python train.py --num_hidden_layers=8 --hidden_size=128 --n_experts=64 --experts_per_token=2 --d_expert=160 --d_shared_expert=0 --hidden_act="swiglu" --moe_layers=[1, 2, 3, 4, 5, 6, 7] --router_score="sigmoid" --normalize_top_k=true --routed_scale=1.0 --balance_loss=0.00121 --balance_bias=true --n_groups=8 --groups_per_token=2 --init_std_router=0.0197 --lr_router=0.000815 --vocab_size=6640 --norm="rmsnorm" --norm_eps=1e-06 --tie_word_embeddings=false --optimizer="muon_variant" --learning_rate=0.00932 --beta1=0.93 --batch_tokens=[32768, 65536] --max_seq_len=512 --train_tokens=237800000 --max_steps=4983 --dataset="wikipedia_en"
Below are experts of layer 5 (counted from 0) of a mixture-of-experts language model. Rows are named router (the router's row for the expert), down (a neuron's output weights, with its number) and show model dimensions 0-127. Each number is 128 + 32 x the weight over its row's rms, rounded and kept within 0 to 255.
Before each expert's rows: a language model's description of what the expert responds to. This comes from a sample of Wikipedia text that the model never trained on.

# expert 5
It responds to: Census and statistics prose. Tokens in demographic, census, election and climate passages, such as residents, average, population was, percent signs, decimals in tables.
router [121 173  84  81 111 140 115 132 129  89 116 139 154  88 104 123 167  98 126 125 110 153 134 131  90 152 103 121 124  69 130  62  71 181 113 117 113 130 116 124 161 131 155 108  80 137 118 113 152 129 145  93 182  79 152  74 127 134 120 177  93 124 144 134 107  95 157 130 107 100 101  82 112 100 125  85  93  82 148 156  88 130 165 119 163 208 110  89 122  75 102 150  81 131 108 111  50 186 179 148  88 162 114 140 157  75 168  77 112  97 162 139 110 112 109 125 184  80  77  65 174 109  87 146 132 104 125  84]
down0 [ 58 145 140 105 114 121 107 113 207 138 206  47 139 105 139 118  63 109  64 127  79 140 109 113 144 120 100 174 168 133 124 188 175 162 107  92 115 160 173  80 101 141 144 155 141 144 146 114 174 162 176 117  85 143  95 155  46  79 129 137 156 135 127 134 132 125 141 151 145 122 138  79 135 105  99 158 155 116 128 197 137 105 137 137  92 177 179 104 136  83 176 136 136 128 107 145 147  93  83  98 168 138 135 109 115 172 179 148  91 134 122 150 145 152  86  88  86  94 136  99 110 136 130 173 136 175 134 140]
down1 [167 159 160 131 152 187 134 132  85 162 118 106  99 144 190 139  51 115 110 164 115 108 151  94 152 130 129 137 141  97  77 142 143 203 119 158 169 115 175  85 143 126  81 136 126 198 107 101 166 111 144 115 153  50 101  96 194 137 139 131 146 103  77 122 179 134 119  67 153 138 156 108  93  95 134 111 116 105  91 157  94 109 128 186  84 159 133 120 134 179 136 165 145 124 110 178  58 119 134 106 105 152 134 131  87 128 145  93 110 121 119 132 159 107 125 147  84  93 209 102 154  80 110 167  92 102 152 165]
down2 [123  80 142 158 107 161 167 124 144 142 106  81 110  55 108 124 150  87 147 108 169 170 123 135 140 129 185 108  94 108 173 147 123 229 210 117 165 106 110 156  62 150 138 118 133 117 124 100  96 104 117 118 144 106 124  87 160 146 122 123  79 176 186 149 139 125 134 117 117 133 146 141 153 153  58 125 126 100  91 121 172  94  94 155 108 124 121 158  95 219 144 135 119  60 127 149 127 153 134 137 149 134 133 104 143 157 144  74  76  67  85 149 158 150 118  70  88 122 138  93  91 143 124 183 170 127  90 130]
down3 [181  98 139 134 158  77  87  74 121 114  84 166 171 145 136 142 113 100 127 160 120 151  71 133 129 114  86 144 128 120 151 141 108 133 166  92 121 117 117 161 118 146  52 134 188 122 132 119 103  75 165 244 125 182 139 142  65  49  85  84 135 176 110  91 124 117 144 115 135  91 113 149 180 125 128 124 128 115 135 100 170 124 152 217 165 110 177 100  96 118  98 162 141 122 136 112 154 101  73 147 117  80  97 131 123 185 131 118  89 153  96 135 157 128 158 108 123 126 166 136 130 105 117 163 118 105 190 155]
down4 [153  82 188 120 113 113 100 132 135 122 130 117 132 119 129 143 112  82 138 141 149 100 113 116 117 153 228  73 134 159 129 101 122 125 103  80 188 165 114 115 102 135 145 118  87  73 169 172 118 157 144 106 151  87 128 119 148 125  60 106 150 113 128 120 122 116 131 211 116 185  86  56 126 143 180 135 161 125 186 125 114 128 118 136 165  82  82 174 156 113  93 126  87 132 131 156 144 126 189 113 136 161 104 150 112  98 141 186 104  39  89 120 168  75 158 132 155 176  86  76 143 133 144  95 150 114 114 155]
down5 [111 146 151 106 183 172 114 132 117  59 162 119 141 126 100 105 100 127 148  94  62 135 164 174 198 164 135 129 182 194  89  74 115 130  96  74 212 153 144 123 153 133 111 116 114  88 145 134 160 178 164 112 106 100 109 102 127 106 125 121  61 104 173 172 118 164 188  95 162  69 127 174 129  66 135 114 146 106 113 126 141  63 129  96 115 164 115 109 149 153 151  73 149 129 125 153 173 110 100 117 172 142 137 116 143  94 127 168 127  91 104 134 136 112 121 135  90  71  85 135 197 118  95 151 119 108 148 113]
down6 [ 93 122  78  78 166 107 202  78 147 141 123  99 123 103 111 160 151 132 141 138  79 170 115 158 131 142 141 128 146  66 109 135 118 159 153  77 135 112  92 127 137 102 162 157  65 156 134  74 112 115 109 159 111  99 162  47  89 145 149 108 166  82 126 149 137 156 153 139 135  93 173 137 135 136 123 125 100 132 112 128 139 146 218  93 119 147 145 139 160 185 141 155 141 117 149  64 161 176 134 151  72 112  81 135 182 159  86 173 125 126  97 140 178 132 136 151 145 174  93 229 138 135 169 115 117 115 130 176]
down7 [119 128  69 154 128 146 144  73 139 132  79 144 170 107 114 147  85 106 129 132 121 126 151 139  56 135 133 104 105 152 177 142 122  99 139 105 113 111 126  89 146 148 186  61  97 167  91 132 109  69 166 167 182 140 145 134 109 165 123 108 142 177 158  83 161 128 157 121 115  99 124  96 157 101 173 169  88 104 197 182 108 134 133 115 163  52  81 110 150 140 136 156 123 116 123 153 126 137 218 122 102 188  66 116 170 120 107  87 188 143 135 122  90 138 145 136 107 132 163 191 157  94 110 105  91 159 182 132]
down8 [ 95  88 117 142 151  98 141 128 122 153 125 132 148 127 108 182 150 149  78 102 148 161  96  95  60 111 104 121 133 119  81 145 100 131 135 158  89 152  99 148 120  73 125 176 104 141 123 115 122 156 161  80  83 135 113  94 153 142 118  92 148  75  43  77 136  85 107 176 101  83 158 175 108 140 114  93  83 142 102 107  98 115 109 145 110  99 119 195  95 150  73 111 136 143 112 117 156  96 157 189 137 103  52 169 149 128 182 132 158 154 117 142 139 145 165 131 133  53 172 135 149  61 123 134 100 141 170  50]
down9 [131  83 101 128 145 149  88 154 126 111 110 122 182 130 112 129 137 122  93 131 110 197 115 115 149 167 149 127 149 122 129  90  92 160  99 130 105 161  64 146 112  83 111 130 145 150 155 167 113 123 118  63 107  84 100 121 127  71 151 118 148  91 174  76  50 134 180 112 113  92 122 166 131 111 130  73 113 174 157 110 128  99 141  54 123 140 139  71 119  58  61 112 114 145 153  88  69  87 131 111 135 165  92 104 131 153  95  77  82 127 127 131 141 122 165 184 197 117 129 118  63 115  91 127 146 195 128 111]
down10 [143 157 147 128 155 189 146 119  94 175  96 126 161 133 175 150 144 185 158 184 132 123 122 157  68 109 115 142 113 155 164 137  97 149 108 113 158 141 109 135  74  46 147  86 104  99 112  85 182 121 107 149 153 124 107 113 143 111 115 115  90 149 103  73 115 148 132 157 130 145  97 100  76 117 139 130 184 152 123 102  29  78 102 140 106  63 164 150 189 149 119 171 135 136 174 148 116 117 145  88 148 109 165 161 171  84 108  66 162 132 106 168  80 130 132 101 175  52 147 136 145 137 122 155 143 178 141 135]
down11 [123  75 103 185 140 128  81 110 147 206  81  98 117 101 130 171 182 113  91 178 128 113 148 121 192  98 140 119  95 153 111 138 112 124 126 108  94 159 153 159 116 144  86 125  74 116  66 168 154 143 135 173 114 171 159 127 145 215 163 150  96 136 148 107 120 117 129 109 135  93 190 120 216 162 119  81 129 206 132  84 119  94 151 115 129 193 135 101 127 136  77  88 107 107 110  59 161 141 110 157 105 126 127 151 147 137 181 124 135 142 103  94 138 122 159 132 166 134 150 182 166 160 128 143 111 156 137  93]
down12 [176 123 163 137 103  86 144 125  52 143 172  99  72 126  72  96 155  46  72 145 147 158 127 111 165 155 154  70 143 172 126 139 153 113 194 150 102 136 133 214 137 170 103 133 113 102 149 133 102 143  75 105 107 186 105 140 104 131 129  75 139 159 143 104 180  96 192 101 115 157 129 130 153 167 138 109 142 133 163 173 156  74 121 147 163  93 183 177 160 113 148  93  87 197 158 166 151 100  97 121 133 170 125 130  98 122 116 138 121 144  61 126 125 104 158 161 170 107 123 130 135 126 104 126  95 105 128 140]
down13 [223 118  82  98 107 135 144 146 174 143  80 156 104 101 110 130 124  93 136 160 160 147 127  83 115 149 166 129 152 142 142 161 113  72 136 149  86  67 178 117  95 134  98 128  90 124 111 133 100  84 155 162 150 201 111 161 159 157  76 143  96 101 138 126 142 160 205 132 167 169  95  98 100 152  96 164  97 133 198 166 143 131 140 182 119 105 139 155 144 169 132 176 151  84 146  82 107 165 110 184 133 124 165  74  81 124 139 110 121 182 174 112 131 132  60 136 104 165 136 118 128 117 164  74 142 117 112 146]
down14 [ 87 171 124 130 123 172 139  94 150  93 134  99 132 127 110 166 123 109 147 143 115 132 104 140 118 160 106 108 135  98 100  64  61 143 127 146 108  79 119 163 178 167 108  92 189  62 114 140 121 107 108 166 228 159  78 147 112 121 101 109  72 110 122 173 107 127 129 117  97 122 132 188 190  63 142 103 185 147 156 174  84 100 172 104 126 116 127 186 176  82 125 137  91 135 158 120 117 114  93 141 158  72 127 131 145 136 138 178 110 155 100  72 108 114 148 174 147  96  89  84 163 122 167 148 152 144  85 123]
down15 [106 152 136  88 115 125 201 123 154 165 177 150  93 136  55  47 138 115 112 104 177 128 124 107 129 142 138 162 156 159 157 154 144 100 147 160 123 107 140  91 167 159 108 148 134 162  89 106 145 134  90 236 159 139 124  93 101 125  78 198 133 105 136 154 169 115 134 149 155 178 107 165 139 123 130 180 175 159 137  98 113 173 131  92 145 100 191 135 142 126 139 123 106 105 168 147 113  79 200 133 148 106  84 161 104  99 139 122 132 170 123 177 129 112  98 167  58  91 101 125  85 105  77 136 108 101 120 114]
down16 [138 124 148 139 105 157 134  95 102 137 119 128 132 194 105 120 104 201 117 125 132  86 134  70  70 142 121 133  96  88 158 137 168 154 154 185 164 201 141  75  93 121 151 104 130 149 114 116 129  67  67 126 132 120 132 108  84 161 128 140 112  87  75 168 184 164  91 124 147  96 107  91 174  89 177 100 130 115 167 152  90 110 146 115 178 104 123  85 107 101 133 157 168 133 109  74 132 154 144 150 168 150  96  72 154 153 118 119  66 155 135 113 197 148  98 146 146 101 185  77 128 162  86 168 138 163 167 150]

# expert 58
It responds to: Year and number starts. First digit of years and list numbers, mostly "1" or "2" as in 1993 or 2022, following in, from or a date.
router [100 158  72 139 129 116 120 186 164  90 187 125  94 104 149 135 155 128 131 139  89 146 124 136 131 131  77 180 121 149 121  82 104 117  91  58  57 140 169 116 139 130 132  55 106 130 128  97 114 107 126 111 200 116 144 134  91 130  76 165 159 154 126 173 146  75 168 168 159  61 132 120  97 128 133 148 171 118 157 166 164 155 111 115 165 177 135  65 196  83 122 134 112 213  92 138 112 171 124 112 100 156 154 126 193 132 132  58 178 136 125 148  85 141 119 131 152 107 109 103 118 166 114 123 108 114 126 129]
down0 [ 88 162 104 136 105 138 142 145  81 105 152 147 179 149 153 152  78  83 136 165 127 101 195 135 146 169 132 131 141 106 103 154 111 174  94  75 132 109 106 113 120 147 146  84 129 141 164  73 158 175 114 109  94  92 110  99  47 123 124 178  68 178  99 185 174 171 161 160  71 112 161 141 143 110 114  82 117 121 146 106 131 141 134  51 157 112 134 133 173 113 104 122 134 123 156 144 163 123  97 168  46 148 134  61 139 169  68 125 113 122 101  69 100 158 163 142 121 121 116 120 164 171 137 140 121 155  71 117]
down1 [111 122 149 141 107  52 161 102 117 190 115 171 127 143 101 166 160 119 146 110 160  56 126 152  90 125 152 121 158 118 154 136 120 161 118 153 110 123  90  86  49 115  83 131  83 127 109 153 100 147  84 108 176 118 172 108 129 118 180  73 137 131 159 142 106 143  94 122 178  80 119 198 148 112 152 174 163 140  64 186  94 124 113 145 160 117 120 151 181 125 141 144  89  93 150 139 148 123  81 183 155 123 150 171 144 100 154 135 107 116 122  93 141 167 144 108  66  94 108  86 157 186 120 160 205 174 130 132]
down2 [122 139  78 150 157 140  76  96  79  96  80  91 107  82  82 167  92  79  85 201 128  89  61 127 155  96 132 145 100 151 113 132 118 109 102  77 152 125 153 114 117 158 160 157 144 157 122 127 121  86 127 165 169  79 133  83 104 159 125 141 151 186  97 160 117 123 109 156 126 144 101 132  93 132 182 124 157 161 107 110 169 104  77 108  86 174 112 133  75 139  67 100 185  89 168  80 125 145 123 134 122  84 104 115 113  84 160  76 155 125 173 133 130 127 176  97 108 129  86 113 105 119 115 189 192 122 102 172]
down3 [130  92  79 129 175 139 125 144 126  21  88 104 147 119 133 108 169 102 195 105 105 182 143 144 138 160 103 175 127 126 156 154  92  93 161  97 111 163 136 182 170 138 141 145 173 108 116 106  99 147 138  89 139 177 192 108 129 113 151  68 110 162 130 101 102 131 139 132  79  94 181 143  81 138 111  85 144 154 181 135  81 115 133  84 173 132  65  89 140 163 149 127 159 117 127  93 113 136  91 109 111  94 130 181 113 159 111 147 111 105 147 138 181  56 123  97 150 194 138 105 161 186  89 126 150 142 153 131]
down4 [168 114 146 108 116 149  84 155  96 145   0 125 120 113 119 165 166 161 145  98 109 163  88 135 171  96 144  81 109 103 176 126  87 147 148 166 103 142  85 172  82  94 127  80  82 107 118 148 150  91 100  75 151 113 142 113 154 118 129 177 172  91 148 108 105 161 140  72 121 155 130  83  93 120 172 111 105 168 147 113  89 126 128 171 157 109  78 139 139 145 139 110 141 106 126 115 154 172 121 120 125 125  73 108 149  63 131 120 120 120 164 146  64  97  92 164 132 138 149 168 198  71 132 172 106 150 159 112]
down5 [183 197  78 124 110 141 131 134 149 137  89  99 139 162 129 120 156 144 130  86 132 190 134 106 129 117  94 167 131 116 122 118 147  99 117 185  97 113 143 164 150 167 173 148  65 129 107 121  91  79 144 106 140  88 127 178 158 133 101  92 122 178 140 132 177 182 122 105 168 151 118 145 117  68 130 127 154 161 121 157 133 166 158 165 108 146 172 137  79 101 175 184  85 133 143 131  88  93 127 141 112  58 106 152 101 180 153 150  85 188  69 123 126  87 170 100 162 156 134 152 135 122 117  79 170 200 148  66]
down6 [175 148 134  99 127  79  78 156 101 104 138 110 157  74 165 108 171 117 147 160 119  98  92  94  66 121 134 105 182 133 122  84  99 145 126 120 124  85  68 181 168 100 135 123 155 155 149 107 168 122 116 104 127 137  66 174  98 147 122  83 114 168  99 159 157 106 170 120 142 143 132 130 120 184 156 103 176 150 129 126 124 196 119 154 126 139 107 152 140 137 121 121  88  91 112 150 112 159 122 167 201 159 162 118 156 114 156 125 147 144 120 194 220 132 103 101 223 139  75 133 167 159  71  87 134 116 113 134]
down7 [ 95  64 125  53 108 180 194 143 112  79 151  83 160 118 117 148 127 107 113 123  57 137 120 193 141 146 124 143  69 127  98 102 100 138 122  86 167 132 130 151 137 135 120 170  84  77 217 152  96 123 157 140 131 250 104 162 110 109 155 121 132  89 120 156  90 105  96 125 111 163 175 121 111 130 131 140 174 166 114 113 160 117 165 131  90 111 156  64  82 137 134  97 162 133 123  80 131 135 177 142 143 154 113 148 124 149 100  98 156 104 124 164 137 155 159 121 135 186 113  67 117 126 145 127 141 116 142  90]
down8 [103 198  88 170  46 173  95  89  98 152 210 104 124 134 142  94  96  64 124 107 167 127 162 124 163 127 140 118 109 142 127 162 129 101 154 108 161  93 109 135 150  82 141 173  93 172 157 122 127 109  96 121 176 115  69  79 127 148 120 166 107  74 162  95 120 118 105 135 160 146  80 163 142 132 139 158  56 165 183 162  83 118 146  95 164 104 116 114 191  66 145 111 113 140 133 100 136 129 155 134  77 173 136  99  48 127 119 142  71 144 114  99 162 116  95 127 117 106 171 104 124 149 116  88 115 150 137 132]
down9 [122 147 143 210 160 135 136 116  93  82 144 154 133 140 124 164 112  71 131 113 132 112 122 207 149  68 136 145 140 152 170 123 145 156 139 179 164 133  72 125 203 166 142 102 127 100  95 205 124 193 117 148 123 196 146  99  96 105 162 104  94 107 127 175 100 153 122  89  90  78  77 160 146 126 154 157 142 131 107 196 128  95 126  61 154 149 158 145  95 113 104 178 132 144 106 135 130 123 124 140 126  81 135 193 112 106 160 127  93 144  54 112 101 197 123 115 139 119 138 120 141 139  93 180 106 135 145 118]
down10 [165  88 165 137 124 167 131 141 133 133 174  88 187  96  76 165 101 129 111 151 113 125 159 109 161 133 105  73 154 128 121 201  87 131  84  85 124 123 149 167  57 117 167 149 134 127 134  91  74 127 120 128  77 140 128  82 113 134 197 130 124  91 141 212 120  72  85 155  83 107 106 153 130  76 132 104  99 138 146 120 164 134 125 158 157 130 136 155 166 108 161 125 162 109 126 153 130  87 102 112 111  84 134 102 119 155  95  79 147  30  69 127 147 155 182  97 164  98  97 140 126 134  99 150 124 135  56 141]
down11 [158  67 145  76 155 177  34 103 116 229 122 107 105 130 112 117 141 110 127 194  92 121 144 143  55 154  98  43 135 144 145 120  87 109 140 168 109  89 136 117 121  90 109 149 126 151 114 116 119 120 132 140 102 127 113  85 187  65 136 138 130 143 153 118 170 141 130 189  97  99 120 113 131 145  91 139  94 105 122 106 108 125  85 140 107 120 144 104 125 153 114 121  70 166 150  97 155 136 101  74 153 150 102 138 181  69  96 100 187  69 100 135 135  81 124 113 154 176 153 149 126 175  97 122  88 141 116 147]
down12 [142 170 134 181 166 158 117 104 147 168 148 114 146 150  78 187 110  60 144 104  96 129  81  82 103 143 192 154 122 181 180 141 126 181 142  94 203 163 149 117 160 182 177 124 106 127 126  90 135 131 141 113 165 116 152 103 114 167 141 173 148 135 197 149 104 169 102 115 124 115 160  92 105 102  91 177 104 202 120 108 161 122 143 144  99 131 104 119 181  96 137  71 144 196 198 108  97 125 135 101 105  68 127 140 107 119 159  89 187 123 166 119 138 153 131 111 152 136 141 107 151 119  86 116  98 154 123 100]
down13 [168 102  57 121 102 135 111 137 138 116 114 130 129 148  86 134  80 176 154 142 116 156 108 108 109 167 138 152 153 129  61 188  89 108 151 157 111 179 139 139  93 152 138 174 143  64 108 107 150 151 143  95  83  97 149 110 157 210 157 152 127 122 107 114 152 144 147 142 169  93 147 143  86 173 113 143  87 146 112 185  40 106 123 139  82 171  84 138 124 119 173  88  98 149 141 135 133 155 140 160 159 128 128 148 178  70 157 101 102 151 122  92 135 209  89  73  91 100 143  87 111 172 116 177 148 161 118 154]
down14 [177 103  95  52 127  82  74 169 118  89 130 141 129 145 125 143  66  75 114  73 120 195 173  88  89  94 175 125 116 137  66 134 126 111 104 147 112 133 131 158  96 119 112 153 151 112 105 109 165 123 111 124  94 101 174  80 185 161  87  98 140 121 195 147 162 185 109 119 125 136 116  84 125  94 116 129 119  79 140 125 102 133 169 148 169 164 162 100 134 144 186  89 181 132  59 137 124  82 116 153  76  93 148  92 102 131 102 139 145 143  94  98  91 139 140 164  85 123 100 116 137 155 157  99 199 164 110 139]
down15 [155 102  84 124 144 176  92 165 194 102  71 130 118 186 149 127 164  84  37 160 203 131  91 136 136 161 120 164 140 151 121 140 155  97  76 142  86 183  61 123 127  99 119 122 131 132  84 106 142 140  78 118 104 108 171 196 146 139  95 170 173 144 123 108 126 126 118 114  60 116 153  78 143 112 116  95 136 123 103 149 174 170 122 144  67 149 123 123 128 158  62 142 163  59 107 128 169 128 153 136 109 131 134 122 136 136  98 105 132 110 142 124 168 160 117 105 149 129  81  99 143 117 119 131 111  62 193  90]
down16 [115 114  80 168  60  83 123 108 148 118 159  97 134 124 139 147 123 119 122 120 142 186  91 135 162 165 165 144 135 143  79 144 116 132 114 110  97 106 180 164 195  97 162 134 175 117 133 128 144 157  82  79 162  82  49 148 136 132 164 161 117 103  91 146 161 110 109 144  98 176  68  90 143 106 159 138 118 200 119 154 151 137 117 128  50 102 119 115 170 118 140 165  90  76 139 156  17 125 175 149 110 136 116 135  76 146 120  75 136 126 143 127  96 168 141  86 158 141 137 150 120 193 131 149 109 116 107 159]

# expert 12
It responds to: Acronym capital letters. Single capitals and letter pairs inside acronyms and codes, e.g. NR|HP, A|C, ANG|L|ICO, Xbox Series X.
router [120 189 109 103 108 117 112 150 163 132 150  75 130  74 121 151 163 171 151 134 149 108 146 115 102 111 122 172  83 125 114 131 104 133 153 118  55 157 107 142 121 124 106  60 109 147  91  82 146 118 124  94 176  80 169  86 129 190 107 130 129 118 100 150 115 137 169 139 107 111 120  96 136 117  83 139 152  83 155 179  88 136 156 138 146 127 158  87 143 143  71 192  97 115  58 175  58 145 124 132  78 127 118 122 131  78 166 163 151  99  95 110 109 170 150 105 136 118 109  56 186 149 131 212  93  97 162  89]
down0 [158 153 184 118 169  82  86 160 151 121  91 159 150 110 203  61  57  84  88 131  92 138 158 115 124 177  56 101 124 115 141 151 133  43 139  93 120 108 115 119 105 111 169 140 139 122 129  57 119 135 205 102 100 142 106  92 130 110 172 149 117  85 164  91 121 152 124 146 124 109 157 144  96  88 156  92 120 132 120 138 168 121 125 133  97 148 122  76  97 142 113 118 135 127  92 119  95 127 160 195 135 147 182  85  95 141 149  83 164  93 140  90 130 138  79 156  89 141 115 159 124 150 138 106 134 116 197  67]
down1 [144  68 106  71 111 134 133 165 154  92  94 130 160 144 125  94 133 142  97  72 135 161 151 147 152  78 125 182  94 117  58 106  91 147 165 167 147  97 129 201 165 143 135 133 110 176 113  74 157 148 151 176 138 124 105 127 105 102 117 109 120 155 159  62 139 137  94 110 147 126 105 146  99 103 205 127 169 102 202 190 142 170 141 114 145  95 151 139 138 147 110 198 153 128  98 166 132 133 134 127 106  67 140 125 172 137 128 137 139 102 135 178  58 146 147  61  69 106 150  97 168 166 110 105 152 155 120 145]
down2 [151  85 109 166 147 127 173 111 176 147  96 122 189 155  76 201 138  97 129 123 118 205  87 137 141 130 132 211 122  87 126 142 140 166 104 165 100 103 169 101 113 141 137 123 140 125 121 159 166 106 100 133 107  71 177  90 200 145 210 151 132 181  95 118  95 119 162 133  82 160  91 105 156  89 135 122 106 160 108 153 125  76 135 149 147 152  81 122 169  83 127 146 149 130 176 124 114  67 168 101 141 107 131 114 158 182  98 155 136 104  94 148 153 153 147 133 160 154 100  58 108 144 156 150 114 172 147 106]
down3 [138  46 115 158 134  95  85 110 167 136 172 142 140 105 112 112 107  86 161  69  99 137  45 137 109 165 138 199 119 117  87  99 122 111 155 107 209  94 141 133 108 135 129 155 112 187 126 165 111 140 157 103  94 192 130 130 135 153 156 160 134 157 109 118 172 137  72 119 181 117 169 170  77 171 133 145  90 106  95 120 122 140 119 187 140  97  97 103 142 110 118  80 123  88 174  91  85 110 140 112 120 137  95 142 142 112  63 105 107 129 105 149 132 119 108  94  84 126  96 117 117 121 229 118 120 164  74 134]
down4 [163 129 164 126  70 135  96 109  82 147 106 103  53 200 134  93 140 162 164 133 159 156 177 107 127 124 146 145 144  59  62 133 178 160 119 108 112 194  97 109  96 103  93 106 113 104 155 140  89 120 108 155 119 110 150 177 151 167 172  81 145 121  83 117 132  92 119 152  89 102 135  96 132 130 187 114 132 133 185 190 147  91 155 138  99 182 105 179  79 148 134 152 114 120 160 100 130 193 148 112 141 201 127 141 132  65 123 113 116 117  82  77  82 123 143 116 132 114  99 144 119 118 103 117 128 166 111 191]
down5 [157 117 129 211  93 146 142 188 163 165 140 107 114 158 144 155 101 128 155 129 136 138 143  61 157 119 114 130 180 110 158 166 126 142 117 149 151 120 197 106 131 146 132  85 151 113 163 119 133 150 133  58 129 115 131  99 147 120 128 104 117 108 155 185 135  86  86 135 151  99 119  76 145 122 126 142  74 149 119 153  95  90 103 105 102  84 154  88 190 129  78 130 100 100 156 109 140  77  82 162 144  91 129  55 135 149  98  76 146 111 126  81 131 204 126 141 152  74  71  72 193 170 125  97 175 110 115 169]
down6 [114  98  57 131 112 113 107 115 170 108 165 159 176 146 113 119 122  96 114 119 109 137 178 182  45 154 104 127  44  96 175  65 164 113  99 148 106  83 103  94 174 127 112 125  94 161  67 149 172 128  58 125 187 131 104 132 102 109 101 116 109 150  99 112 129 140 106 148 184 155 110  95 120 154 150  98 150 194 102 116 144 146 162 171 169 162 104 105 136 125 152 119 135 133 123 169 172 134 124 111 164 164 148 105 119 176  69  93 125 114 179  84 150 171 135 132 165 127 132 192  91 131  85 110 127 160  86 108]
down7 [122  82 114 127 153 116 137 149 130 139 131  98 133 116 136 134 139 143  97 171 108 116 102 113 168 157 107 170  99  96 110 170 114 182 147 160 163 167 119 167 108 129  83 141 231 134 179  57  82 128 147 118 164 122  92  98 145 210 114 155 141  98 172 140 104 149 160  90 136 102 135 124 174 136 149 148 193 140 126 187 112 120 137 147 170  90 145 135 125 114 120 135  99 124 122 164 150  89  91 102 219  97 151 122 138 146  71  90 173  92 106 107 174  91 105  77 153  68 209 118 113 140 161 107 149 104 117 131]
down8 [ 84 179 126 133 166 135 113 155 111 144 138 119 151 110 114  70 145 176 125  92 115 160 159 116  69 152 109  96 104 188 132 147 192 115  81 175 150 123 120 113 180  82  92 105 105  97 185 188  38 106  85  75 136 113 130 135 158  81 156 142 127 145 204 147 118 108 158 158 139 174 137 130 173 160 190 102 174 104 150 124 141 107 125  99 138 129 124 153 167 154 184 150 101 142 117 106 100 116 105 123  76 112 145 128  84 165 119 129 180 112 116  91 116 106 125 110 211 167  89 118 126 170 134 152 132 138 172  92]
down9 [134 137 138 150 108 121 144  95 108 143 117 166 111 148  95 148  88 135 147 108  83 154 138 134 159 124  94 197 105 116  99  17 120 140 132 194 164 157  50  96 101 147 137 124 154 101 156 149  79 149  69 104 136 157 191 200 105 134 105  91 100 152 133 156 124 123 151 143 112 136 134 123 136 154 166 151 118  99 101 143 199 114 183 127 101 149 166 122 111 148 133 160 158 155  76 119 146 133 132  84 119 151 116 145  41  75 104 162 132 160 146 169 106 112 115 130 143 157 134  71 115  99  83  96 140  74  76  77]
down10 [ 58 125 174 109 167  97 161 143 121 153 127 184 132 116 110  64 148 130 124 144 138 129 131 193 115 167 147 106 169  92 110  87 139 102 124 145 160 164 191 156 191 101 148 134 126 183 171 138 119 159 104 175 163  90 149  36 100  71 126 139 143 150 167 102 139 118  47 110 111 133 177 115  95 109 208 104 117 150  92 157 150 120 125 140 155 147 104 100 122 107  63 172 118  78 124 129  82 107 104 106 125 108 143 187 141 122  93  95 147  82 171 118  94 128 131 141  81 161 152 127 144 128 171 158  99 140 108 146]
down11 [ 96 147 110 132 134 186 105 149 144 144  64 132 143 133  94  96  79 139 109 141 154 121 137  78 167 180 139 154 113 125 155  96 158 123  48  98  75  84 184 103 112 131 165 134 191 179  85 131 171 180 113 137 126  99  90 136 107 120 126  98 129 162 154 154 183 142 105  77 124 143 119 160 140 145 144  68 168 124 104 115 153 138  86 105 119 131 147 129 112 186 100 111  79  24  80 124 144 121 162 128 155 145 165  73  97 146 130 105  85  85 136 104 182 112 134  91 152  93  97 117  75 118 113 130  97  97 177 101]
down12 [180 122 152 128 144 151 126 105 182 125  81 140 130 144 178 117 126 105 111  87 126  94 108 166 125 125 154 160  84 117  78 161  79 145 105 206 194 142 199  90 136  71 107 119 152 141  79 164 112 123  89 128  65 151  85 157  92 158 105 156 169 141  94 156 128 105 106 146 168 144 149  86 136  94 126  91  89 155 147  92  88 108 105 141  92  44 146 140  98 144 161  90 135 128 146 107 151 133 127 135  97 126  60  97 190 116 152  72 111 120 164  94 137 179  99  94 179 141 153 117 183 133 119 141 153  99 155 166]
down13 [156  98 141 112 123 213 100  83 100 150 110 211 170 128 137 110 133 180  99 125 105 134  85 100 125  67 171 150  98  69 125  98 121 124 158 120 162 114 151 147 122 151 102 194 147 149  99 126 146 182 207  97 142 151 138 157 106 120 149  58 112 111 143 220 148 168  89 129 121 142 162 128 136 104  41 162 139 117  94 119 157 128 141 106 156 154  99 147 135 155 149 145 154 165 151 107 103 116 186 104 142 138 164 145  79 158 145 129 102 185 142  95 158 145 163  89 118  88 157 156 106 172 168 133 128 158 144 139]
down14 [114 131 185 168 110 171 154 127 183 183  90 157 110 192  88 124 136 138 174 118 182  89 123  85 168  84 218 171 164 138  59 102 143 143  66 108 126 118 142 104  89 108 141  64 142 102 126 111 154 153 136  67 119 117 147 126  46 127 128  98 138 168 150 109  86  93 115 169 156 109 119 160 173 139 119 132 122 114 140  63 147 136 154 117 103 101 129 132 125 141 146 141 117 167 126  71 160 158 118 105 170  88 147  97 134 100  81 142 150 130 121 129  93 121  75 133 138 133  74 113 118 155 146 148 170  57 110 172]
down15 [ 62 163  94 137 115  84 140  87 143 152 129 130 101 153  97 141  70 106 144 154 112 156  89 153 129 152 123 107  98 144 134 141 118 141 159 162 127 128 145  70 175 168 128  88 152 138 125 120 197  72 127  70 123  89  95  89 162 127  90 124 121 145 129 124  55 163 112 158 104 167  87 109 169 125 127 112  64 140 183 127  53  94 170 136  81  83  83  76 110  99 140  85 174 136 104  99 120 187 144 106 127  58 138 108 167 136 112 117 110 179 151 103 118  96 106  85 136 121 105 163 186 162 130 181 112 127 114 168]
down16 [ 98 140 121 160 125  76 139 105 107 138  93  82 141 104 149 107  89 134 134  27 127  99 146 126  97 168 104  96  83 130 229 126 121 122 141 123 164 146 123 157 100  87 164  97  61 129 154 135 162 121 156  97 111 148 159  98 104 117  86 115 175 106 111 168 139  75  81 127 105 116 133 153 147 162 132 143 154 161 107 120 133 180 111 164 117 150 139 119  80 152  76 153 118 105 141 117 111  97 174 158 122 193  80 177 143  85 135 143 192 158 178 159 115  95 135 129 220 134 108 188 164 114  96 131 148 141 109 163]